From a checkpoint of a small mixture-of-experts model trained on Wikipedia.
Size: 8 layers, 24.5M parameters.
Experts: 112 GeGLU neurons an expert, a softmax router.
Training: a variant of SOAP for the experts, 4897 steps.
Below are experts of layer 2 (counted from 0) of a mixture-of-experts language model. Rows are named router (the router's row for the expert), gate (a neuron's input weights, with its number), up (a neuron's input weights, with its number) and show model dimensions 240-319. Each number is 50 + 12 x the weight over its row's rms, rounded and kept within 0 to 99.
Before each expert's rows: a language model's description of what the expert responds to. This comes from a sample of Wikipedia text that the model never trained on.

# expert 8
Description: Single digits in years, scores, populations, phone numbers and table figures, like 1932, 28–6–2, 5,619.
router:67 32 45 37 49 58 33 49 28 57 55 35 39 47 78 37 58 57 49 46 49 65 76 46 52 54 60 43 58 40 68 39 59 79 35 50 35 36 35 57 42 43 35 66 39 62 40 54 69 55 39 48 37 56 39 44 49 39 48 69 52 48 68 51 51 38 63 53 32 55 54 43 42 67 59 28 48 57 49 54
gate4:44 50 61 39 44 62 57 47 80 57 41 53 46 58 71 57 41 64 55 35 54 32 39 65 55 46 51 49 41 69 36 53 63 59 57 47 41 35 47 54 54 44 51 69 63 57 67 34 80 54 56 59 28 34 51 64 43 52 59 65 66 60 48 65 54 59 28 60 75 55 46 65 44 72 47 46 61 58 58 33
up4:46 35 29 30 56 43 45 32 34 53 65 51 48 62 40 47 48 31 56 50 66 54 51 39 64 57 52 59 62 33 74 37 38 29 46 65 58 45 37 55 50 43 48 33 59 62 47 63 42 75 54 54 30 74 52 28 30 54 46 39 70 58 50 37 37 74 50 62 63 65 51 33 41 37 60 59 59 31 45 38
gate5:70 59 46 56 49 60 66 31 59 39 28 48 62 50 65 29 44 50 65 60 62 52 59 49 50 53 53 70 34 39 65 62 50 40 50 44 47 68 47 81 57 48 66 42 43 36 72 58 52 37 45 41 43 38 62 25 58 35 43 53 57 57 79 40 69 43 41 31 51 50 48 57 44 59 24 49 24 46 73 35
up5:67 50 68 37 60 72 47 69 44 54 44 44 41 47 56 40 43 60 45 60 29 69 64 39 53 48 59 53 48 21 76 62 41 37 45 61 61 41 46 60 51 42 74 52 53 42 73 53 69 49 46 71 58 50 72 60 46 51 51 50 40 48 38 56 49 55 57 34 45 22 47 47 49 37 52 44 36 59 66 43
gate6:48 54 66 34 51 49 41 45 78 53 49 60 56 56 56 42 27 28 46 44 64 43 61 42 25 50 26 71 48 49 57 52 74 34 63 61 32 60 64 61 61 44 63 69 54 48 43 51 40 42 64 63 45 62 49 45 58 45 44 60 48 41 37 36 51 49 45 66 64 47 63 54 47 59 47 54 54 47 34 45
up6:47 48 54 57 77 61 50 61 64 54 45 51 49 49 31 42 34 50 42 49 58 59 68 27 54 29 55 25 67 49 57 41 52 62 37 45 43 58 41 42 49 48 44 41 52 53 47 49 54 70 36 62 57 47 60 40 69 31 45 41 57 39 45 56 41 43 47 35 59 38 74 55 59 60 61 66 29 38 45 57
gate7:52 64 45 65 31 21 53 54 83 60 66 49 55 48 53 57 65 47 55 57 54 33 48 35 66 36 47 38 70 35 45 10 42 38 57 36 34 39 54 22 60 43 28 58 40 28 21 52 45 38 62 38 48 57 36 52 39 58 65 68 54 58 54 44 41 64 38 50 48 51 27 27 63 48 22 74 46 53 44 57
up7:33 58 41 79 32 40 60 42 57 36 61 55 70 32 30 41 73 56 59 37 35 45 67 44 34 32 36 47 36 30 64 38 38 29 54 51 34 69 62 72 61 47 44 35 36 29 53 64 37 75 67 47 29 29 48 65 19 58 54 32 57 66 44 58 55 45 47 58 68 60 46 53 62 70 52 61 66 63 56 51
gate8:27 44 56 51 75 52 29 52 27 62 69 42 57 50 48 45 41 69 55 36 50 60 35 58 51 52 22 58 50 56 58 34 70 49 35 56 52 34 47 47 50 55 57 51 69 61 46 50 40 32 54 49 53 53 51 57 08 51 42 50 53 69 70 62 53 39 36 53 56 57 61 73 66 51 39 34 57 70 46 50
up8:40 33 41 14 48 43 50 49 55 59 45 52 63 58 67 69 46 41 70 72 51 62 49 49 59 33 35 38 35 38 55 47 54 64 54 56 51 54 65 61 48 49 43 36 48 55 56 44 28 43 55 32 46 57 55 43 52 39 40 42 49 45 43 57 67 34 63 48 79 27 42 69 82 45 52 58 50 63 56 40
gate9:57 50 36 42 38 49 63 26 63 56 49 54 48 61 59 49 63 73 73 44 58 48 55 31 48 45 44 46 39 37 51 41 49 62 47 24 55 47 47 38 68 49 58 67 62 28 56 54 49 45 65 52 51 55 63 30 56 42 28 44 75 63 35 51 49 62 56 39 43 41 49 45 59 44 50 56 54 58 45 33
up9:34 37 58 41 46 45 52 49 64 53 31 40 70 31 61 44 35 59 61 73 52 49 39 35 24 63 50 44 37 56 49 43 43 61 71 44 55 34 39 59 54 46 19 54 45 52 40 62 15 44 39 56 37 53 64 52 39 34 66 39 33 59 45 46 30 66 55 59 37 40 33 50 58 46 36 44 61 57 34 53
gate10:47 63 54 43 50 56 31 49 43 42 44 60 51 52 31 42 46 33 56 48 59 58 55 44 59 49 43 52 56 61 50 56 47 33 72 57 54 27 52 75 48 69 69 66 55 81 53 56 63 40 53 62 56 54 60 71 53 55 53 46 60 31 51 48 47 54 40 61 56 46 31 29 59 52 81 64 53 53 58 38
up10:51 58 50 43 56 45 45 62 48 43 52 47 43 51 32 42 46 39 63 52 63 66 61 20 62 60 47 56 61 53 40 44 75 28 56 45 60 34 40 82 27 38 73 46 30 70 61 38 41 44 37 32 60 51 47 36 75 58 57 25 46 37 71 60 57 64 52 57 25 41 47 41 74 36 55 59 47 50 44 60
gate11:62 43 45 56 45 42 42 55 63 44 46 56 41 57 34 69 39 58 58 42 41 42 37 42 41 64 46 57 52 33 45 62 55 52 59 73 66 40 21 69 54 57 43 53 46 38 25 48 58 52 65 55 59 31 49 57 48 51 47 70 51 49 60 43 29 69 50 44 51 54 58 45 50 32 31 46 51 42 36 76
up11:68 33 50 39 48 49 56 44 50 50 50 55 43 51 64 66 72 57 33 38 62 60 57 67 52 36 64 41 36 52 65 23 54 54 47 42 44 40 45 32 54 51 40 61 44 49 62 69 56 49 39 30 59 59 59 47 32 31 47 51 59 56 30 60 54 56 63 69 54 35 23 26 41 64 33 63 76 56 44 51
gate12:75 33 58 49 47 62 45 64 64 53 60 45 36 36 56 33 37 56 54 46 37 61 56 47 52 39 50 36 50 31 50 44 60 54 53 53 62 60 45 45 48 55 48 31 38 43 63 37 56 48 60 72 71 41 52 42 48 52 62 47 63 57 65 42 38 33 47 77 47 53 63 63 43 59 49 52 29 59 53 60
up12:50 40 50 63 54 64 44 39 38 46 55 59 42 47 41 47 41 50 44 50 33 58 40 56 62 49 57 52 45 74 21 52 39 53 68 40 62 66 64 45 45 50 45 45 32 47 55 48 50 59 49 51 69 49 47 61 41 53 56 44 25 61 31 46 29 36 44 32 29 33 41 37 73 53 42 48 66 39 64 51
gate13:57 44 51 53 47 40 47 41 35 30 38 53 59 62 67 50 39 66 51 46 59 61 58 67 53 52 36 23 72 60 53 63 29 48 29 35 55 44 54 36 54 43 47 46 57 32 61 61 68 43 33 56 56 26 46 50 36 51 31 44 31 57 64 31 32 51 47 61 40 68 54 53 56 61 52 18 60 44 47 31
up13:48 53 58 46 42 38 66 63 63 41 39 31 46 69 65 75 65 44 44 65 66 62 49 46 43 74 52 54 37 58 53 47 68 44 51 61 37 41 59 66 65 45 48 47 59 53 35 75 21 74 52 43 55 40 49 54 62 32 59 46 37 47 41 57 40 70 61 91 59 58 53 63 71 65 44 57 34 23 52 38
gate14:54 50 77 57 41 37 54 43 61 32 72 49 46 33 69 34 28 66 53 51 70 51 54 38 72 50 39 46 48 58 59 47 31 53 42 41 41 29 57 56 55 33 41 58 54 61 38 42 56 50 42 37 55 53 48 48 36 74 38 64 67 59 32 62 46 63 44 50 40 53 49 47 51 53 54 66 55 31 61 34
up14:64 52 45 23 38 40 49 42 57 47 54 38 67 54 64 57 56 48 55 43 52 46 35 36 60 46 53 65 49 60 70 41 55 64 49 56 52 50 53 54 39 52 51 62 34 58 46 60 38 59 90 60 62 55 59 24 44 58 46 46 60 36 38 55 66 39 55 63 64 53 50 66 43 54 55 40 38 64 49 16
gate15:33 52 43 40 71 68 38 52 69 51 41 16 54 73 44 50 29 42 53 78 44 46 60 56 29 41 42 52 50 52 66 57 51 61 51 30 63 60 42 62 41 51 34 57 61 43 43 27 52 59 57 71 45 52 57 52 62 21 54 37 59 20 67 42 43 53 64 40 46 40 61 50 55 44 45 50 53 53 42 52
up15:38 70 25 45 40 68 48 45 61 73 60 41 57 40 54 58 49 37 59 41 56 26 53 31 65 46 62 60 63 35 52 61 55 81 47 44 57 53 32 49 52 60 37 30 53 47 51 32 55 45 53 58 55 83 49 43 53 42 53 43 46 41 52 52 51 49 38 54 54 38 64 55 33 35 49 54 60 55 48 58
gate16:40 25 36 51 55 55 67 63 45 55 51 65 35 49 56 49 36 33 69 56 41 48 47 23 61 47 60 36 30 42 56 52 40 24 54 49 52 53 39 51 43 57 54 27 38 48 50 42 66 54 34 74 27 45 31 42 94 37 44 62 72 61 56 40 43 50 49 43 35 61 47 37 60 52 50 49 44 52 67 40
up16:65 44 46 29 67 44 65 51 66 44 63 50 46 45 48 41 51 54 44 46 49 46 72 55 50 69 32 47 56 69 33 72 49 65 43 44 57 35 43 43 80 45 43 49 61 48 64 47 32 48 45 41 60 43 65 54 35 35 67 31 41 42 40 41 49 48 48 67 57 24 59 48 48 34 57 54 72 50 71 48
gate17:55 35 77 38 41 55 45 54 69 61 65 35 28 39 67 55 40 60 49 73 63 44 57 24 26 51 22 38 58 52 49 59 41 60 55 48 42 53 52 44 30 37 44 67 51 58 53 75 47 35 43 62 59 43 40 56 66 44 44 38 60 45 54 71 44 49 50 79 50 46 53 41 54 55 38 42 65 29 54 40
up17:25 26 45 58 66 51 54 44 68 51 65 49 38 27 44 34 37 60 42 48 66 41 50 55 48 58 18 57 40 43 56 51 58 42 49 53 37 31 44 55 48 31 54 60 36 46 36 63 60 51 35 66 54 50 64 58 73 43 64 62 69 56 41 61 53 42 43 56 64 34 57 26 51 35 41 51 56 61 63 35
gate18:42 46 56 54 36 51 75 41 41 10 57 41 55 52 41 37 58 54 63 44 43 49 61 34 48 39 62 57 42 48 65 30 49 31 35 45 64 55 64 33 40 59 35 42 43 49 68 52 41 35 42 42 66 28 69 59 48 49 52 53 56 70 65 53 59 47 64 53 35 69 61 53 36 69 67 62 56 60 39 67
up18:51 41 45 59 40 42 59 47 46 51 50 41 66 28 49 57 39 39 59 65 38 51 51 64 46 60 65 69 55 32 50 36 50 56 39 42 50 41 61 58 42 61 47 38 46 25 45 24 48 32 46 54 38 48 51 57 55 17 59 66 54 55 47 43 52 56 73 29 53 42 57 60 45 56 53 47 54 67 60 60
gate19:57 65 52 47 52 46 77 39 37 50 62 40 52 37 65 31 47 41 47 41 35 80 44 33 38 48 67 36 58 63 68 66 44 71 12 51 50 52 65 45 55 87 66 74 53 51 56 47 41 50 55 24 49 48 48 42 46 42 53 50 41 58 50 46 54 61 46 85 41 41 31 44 57 55 72 56 52 72 36 62
up19:51 42 61 43 53 24 57 41 62 39 60 40 79 71 57 66 54 46 52 53 62 42 21 50 36 67 66 35 64 66 28 50 65 55 54 72 47 60 70 51 56 58 52 30 42 48 58 57 37 67 39 51 52 61 52 38 59 30 39 67 39 64 55 61 57 48 53 44 52 45 45 67 53 48 36 46 43 57 60 42
gate20:45 31 64 70 56 44 58 53 28 60 56 53 38 66 54 35 57 51 36 39 48 54 55 40 33 55 51 15 54 49 55 39 62 47 45 46 46 48 46 41 59 45 67 40 54 35 51 53 59 47 75 56 57 71 50 68 48 34 64 46 47 79 76 67 60 48 66 59 24 37 57 37 52 33 65 38 42 42 37 50
up20:41 26 52 40 56 27 58 53 45 25 56 38 42 67 48 51 54 29 42 58 58 46 09 68 65 63 50 47 46 45 47 52 41 40 41 39 59 48 38 47 40 56 45 40 49 67 21 58 50 47 41 47 42 58 43 52 43 48 50 45 42 57 38 43 41 45 56 61 48 46 59 50 38 45 52 64 56 52 44 49
gate21:53 49 39 56 44 59 59 64 37 26 64 47 54 51 40 58 61 54 38 49 68 53 46 30 73 46 30 68 52 48 52 40 46 41 42 55 31 51 62 65 52 53 53 50 63 48 45 50 63 59 54 64 37 58 63 39 38 58 53 49 44 47 28 66 35 55 56 43 60 65 58 35 57 38 51 64 56 52 48 62
up21:53 46 61 38 42 45 52 81 51 73 47 46 59 36 60 62 78 40 70 60 60 33 67 60 61 47 54 41 49 61 71 52 64 47 41 57 78 36 41 59 49 58 39 38 34 40 60 34 37 61 58 31 55 60 50 51 71 30 55 33 45 36 53 46 45 51 52 38 52 46 54 55 62 68 59 42 40 42 51 46
gate22:43 41 47 60 41 40 54 56 75 42 49 64 49 54 45 61 59 49 62 56 63 64 49 54 30 56 55 31 73 57 60 54 61 46 37 82 44 66 43 20 32 50 49 23 60 36 39 55 70 48 67 51 38 32 49 55 71 46 58 50 57 63 50 57 73 58 60 59 51 66 57 62 50 63 46 45 49 58 39 53
up22:44 29 55 47 31 47 56 43 48 40 51 50 32 43 48 72 39 52 34 38 62 54 58 53 40 41 54 47 60 34 41 63 29 43 40 25 51 32 52 34 59 73 77 55 41 56 35 66 67 45 48 26 66 64 60 47 54 41 42 59 55 57 52 57 46 44 59 65 29 50 38 58 65 66 47 72 64 53 37 65
gate23:42 60 51 53 19 83 55 38 49 46 41 35 57 64 49 67 44 62 47 63 47 40 63 53 50 54 50 53 60 59 55 34 41 64 44 50 67 76 44 26 47 48 45 63 62 71 42 56 34 17 32 59 62 40 52 58 50 39 34 52 45 54 32 66 51 72 47 41 65 22 49 38 50 25 41 41 52 57 64 43
up23:64 63 46 40 69 62 24 57 70 43 32 43 49 40 79 61 48 53 52 43 54 62 40 51 39 41 46 53 48 52 44 63 54 48 46 38 50 54 47 26 54 52 60 65 50 49 73 43 33 47 62 53 30 43 55 43 55 43 62 70 55 29 52 29 50 52 67 57 63 69 48 28 62 65 49 55 43 54 31 53